Weights of a small mixture-of-experts language model, trained from scratch on English Wikipedia.
Size: 11 layers, width 320, vocabulary 32768, 144M parameters.
Experts: 80 experts in each of 10 layers, 3 picks a token.
Below are experts of layer 7 (counted from 0) of a mixture-of-experts language model. Rows are named router (the router's row for the expert) and show model dimensions 160-239. Each number is 128 + 24 x the weight over its row's rms, rounded and kept within 0 to 255. Numbers have three digits each.
After each expert's rows: a language model's description of what the expert responds to. This comes from a sample of Wikipedia text that the model never trained on.

# expert 62
router:131135126097149125146143126145117148153104117117114117133125143153101140103142174087141111137135101127137136100117168170104109139069100195140149123137104138179125088130143100169105129139147133096115104093110109136125107143060154102113140157
Description: Words for competitions, leagues and seasons in sports writing, such as Cup, League, Championship, season, draw, and also election.

# expert 37
router:138121121126131136113118117083109180101110156080132092101138111104129118105131139126104153127122125120139141099118141100134097167100141133087129149099156115149128122117161120130103151141147098101075138137153111136130137145062118177122125128
Description: Pipe separators, digits, semicolons and dashes inside sports statistics tables and score lists, such as | 0 |, 2–1, GF GA.

# expert 16
router:090129134079056138099117113094102140151149137149167152125143114116126135133109165149138106123143115112128137106150132133120130109134123123105101103119153139149133141153163189162112144165103120104129084172124142134167119120131118142141134184
Description: Thousands commas, %, unit words (ft, cm, mph, pm) and number separators in tables, plus stray byte pieces inside non-Latin scripts.

# expert 48
router:119153114118137155118150117113198101101090120142127122179167078126121139137150141152116122116104157113129118125101156153124118122190153116137115129123135146112121146140102122111128110125119143129106108120161132120121128067116166101106120129
Description: Chemistry, pharmacology and anatomy text such as protein, receptor, enzyme, chemical name pieces and organ lists: adrenal cortex, olfactory, -ic acid.

# expert 47
router:107122159129162165118120124131092125169124164148118157126120096126154143107139148122162163154090124124134097106110103124107118128135124164125097104072118111160121079164124118142110124156095111116167100101121130139142083161112138158124138141
Description: Common nouns and unit words after numbers, ordinals or articles, such as -year-old, acts, households, metres, playoff, sequel.

# expert 33
router:112133121119106134092156116139136119173124096160128125141128113152130125082127157124104111130140133128131162174165114141167148074119113140130152109115088156188109127123102098178092132159070114106138111140164114112136140080139164135156136178
Description: Single capitals and letter pairs inside acronyms, codes and call signs, such as MVNO, CVB-41, WNYW, DRDO, ICAO codes.

# expert 50
router:169127119142112170142172159157142129118146170141156083146169139095104104136127117107098163070100098128112138137151153137137117144167110109124105112123133134119159134117112119140155145105134142097134112142105122150125097119143127136149166129
Description: Hyphens starting bulleted list lines and pipes starting table cells or rows, plus hyphens inside numbers, such as "- Money finishes" and "| Silver".

# expert 55
router:100095142135167151095114119112151150154130131107094137118153080135148094153116122164168135157111147162156113111115122115089119153120139121121143130075131121135100133111169132150135153126113127136163159124101128149160118152111099121109098103
Description: Common adjectives before nouns, often after and or of, such as new, local, social, political, modern, older.

# expert 61
router:090110117137115190118119107118093098130098127139112137136111138110178098118135151134133112112147106127139139145138110135113165117147162083134190136102106090160114148119140103146149139061120170085137114146140148101095133121149151123104095142
Description: Second pieces of personal and place names after a capital initial like K, T, H, such as K|ep|es, T|osc|anini, K|lein.

# expert 26
router:095119099143123112157170136118130100109070143145130185140161097129121141155094155153155122088140127142096141106098106148138139142130157094120118171151125111115176110116130083131162133128154122166128125093134128126124135109134125087070119149
Description: Latin suffixes and word pieces in species and genus names and biology descriptions, such as -ensis, -idae, -ata, -ian(us), beetle.

# expert 17
router:081137121129138151131132123108102103108161149152148139131142121106126080142070111126144148121145126120132110099137092112118126124105096147140140141139095147124158128089093123056130086153129129180102135142131135078091177149157120097102096126
Description: Closing pieces of personal names and some place names, mostly English-style, such as Bud-den, Bill-ie, McDow-all, -ington, -ford.

# expert 35
router:146125158131131083079122105151124096160141150161162112129135098082122152166120160150125146123092151115149105093130084118073127111163172119125127182103133085099135075119120095154110133132119103108088113120106152112147138120134120136126160157
Description: Raw byte pieces of Japanese, Chinese and Thai script, plus small words inside romanized titles or song names, such as no, los, a.

# expert 19
router:158148113076129120156144134148153084123194149157126156122112110178125117142186112132177116127144124147136126169091094121163115073086117095151122120121096123146123134079071157155105131149150100128105103140127144150116108177076121132156115106
Description: Pieces inside Arabic, Turkish, Persian and other Asian names, such as Ay|y|ubid, Qur|ay|sh, al-J|a|afari, and letters ğ, ı, ð.

# expert 45
router:131111114161155116107124063110127076120149117127138180179135120155128139122107067139141143113133152143095129150125190106167078130134155145112094177150136105114132123112132130088132119086106101111115133139143119102125149132133125084145111152
Description: Learned stems and prefixes in scientific and medical words, such as neuro, psych, pro, micro, inter, serotonin pieces.

# expert 20
router:113116133095146154159140146137128135139087138113126155146137092092130110146113124138143135150154113069166130108141116124097142108123157113139153158121088088123092090132142131141122102108094122095102128119179144079139140155103094083104141158
Description: Capitalized first fragment of a personal or place name, often in lists or tables, such as Dur(rieu), Bor(chert), Mel, Dan, Torre(ón).

# expert 11
router:065142122129097107142134107135146081114150143168167144144111129111151134137058128133132113084162148148101139089139108098095142114138080142137147140151088140159141121121100145086108113106137129150097139135123138063085066143142102109109132153
Description: Final pieces of non-English proper names, especially Slavic, Hungarian, Spanish and Thai, such as Pant-ó, Rež-ić, Kings-bridge, -owski.

# expert 22
router:152112152125101146168139139166121154111125078167124128138112099104138119123130131120119117145136096105182110118149104136153123136112157119141122135156126126112166136108101103145111118147138134118134155120090143111154181115126100083131166138
Description: Tokens opening a table row or bulleted line, such as | March, - December, | MF, | Total, Preceded by, in results and timelines.

# expert 59
router:104099116090114133112140156167094152141093121089143090105147132143126163165139152103115142125136137138116131118140167106149048109069127145086121156138146150081091131107144121101136136144103084098142133083111118120149156117112151131119160107
Description: The word in or In, often at line starts or in football transfer tables, plus prefixes such as ex-, per-, trans-.

# expert 27
router:172116135176143150139108165145115136118085105124119093131108118122134154152133174105161166122153135133137106151131076111142129151095103132089112144136112108161137167133130141126127134115151111098128132124061111171141152125084146153133132126
Description: Pipe separators ending cells and rows in wiki tables of election results, climate data and succession boxes, plus See also headings.

# expert 30
router:137187098128155126107128153135112174104104129091173132101121104116131121111151148117143104134106136148121154176133117117122094165144142116132145133106093131193137149128144091135097141095119112129056117117167138102132151136094132117166144122
Description: Number pieces inside tables, scores, coordinates, statistics and money amounts, often between pipes or after decimal points: 6,771, 34.583, 4:55.13.

# expert 14
router:119143133131099129125159134176103128089180116127142117143138107116099184110120149116163088146105109117154090114063108138082093139143159135117147125119108105122129146118158139154104104114131126140104142106124151177139114109107132119119160131
Description: Text filling table cells in election, chart and census tables, such as Republican, Total votes, Austrian Albums, Country, and "% from".

# expert 51
router:139102154133136125138120091135119117196119163138113164140168091128127113101144164160127115171157140081193110124132149140092120119111191163117121167123131107126139099171160106158121148136119122094145088159125119092159168152116124080122131139
Description: Content nouns and title words right after the or of, often in maths, science or titles, such as Circ, Lost, coefficients, chairman.

# expert 43
router:140147147147166127135133125125129168110102134106131087139072144151093141145147118136112137144106117160142152126117120141134153131176158118109091135163174107096126121139115117162101163140106093120152125130148115114143163147120115120170104168
Description: Adverb particles and prefixes after verbs, such as over|run, off, down, up, and single word-initial letters like v, w, p.

# expert 2
router:098116150131112096123090107145135134129154138148119124117138117130152144175093141127059140135117129146115124118175134116094142174152129122110101141119144128160108102143173169126154122129143124124162106159154125141123066133169118140146118158
Description: Inner word pieces of Latinate words, often after c/C, and before suffixes like -ation or -ated, as in circ-ul-ated, prec-oc-ious, spec-ul-ative.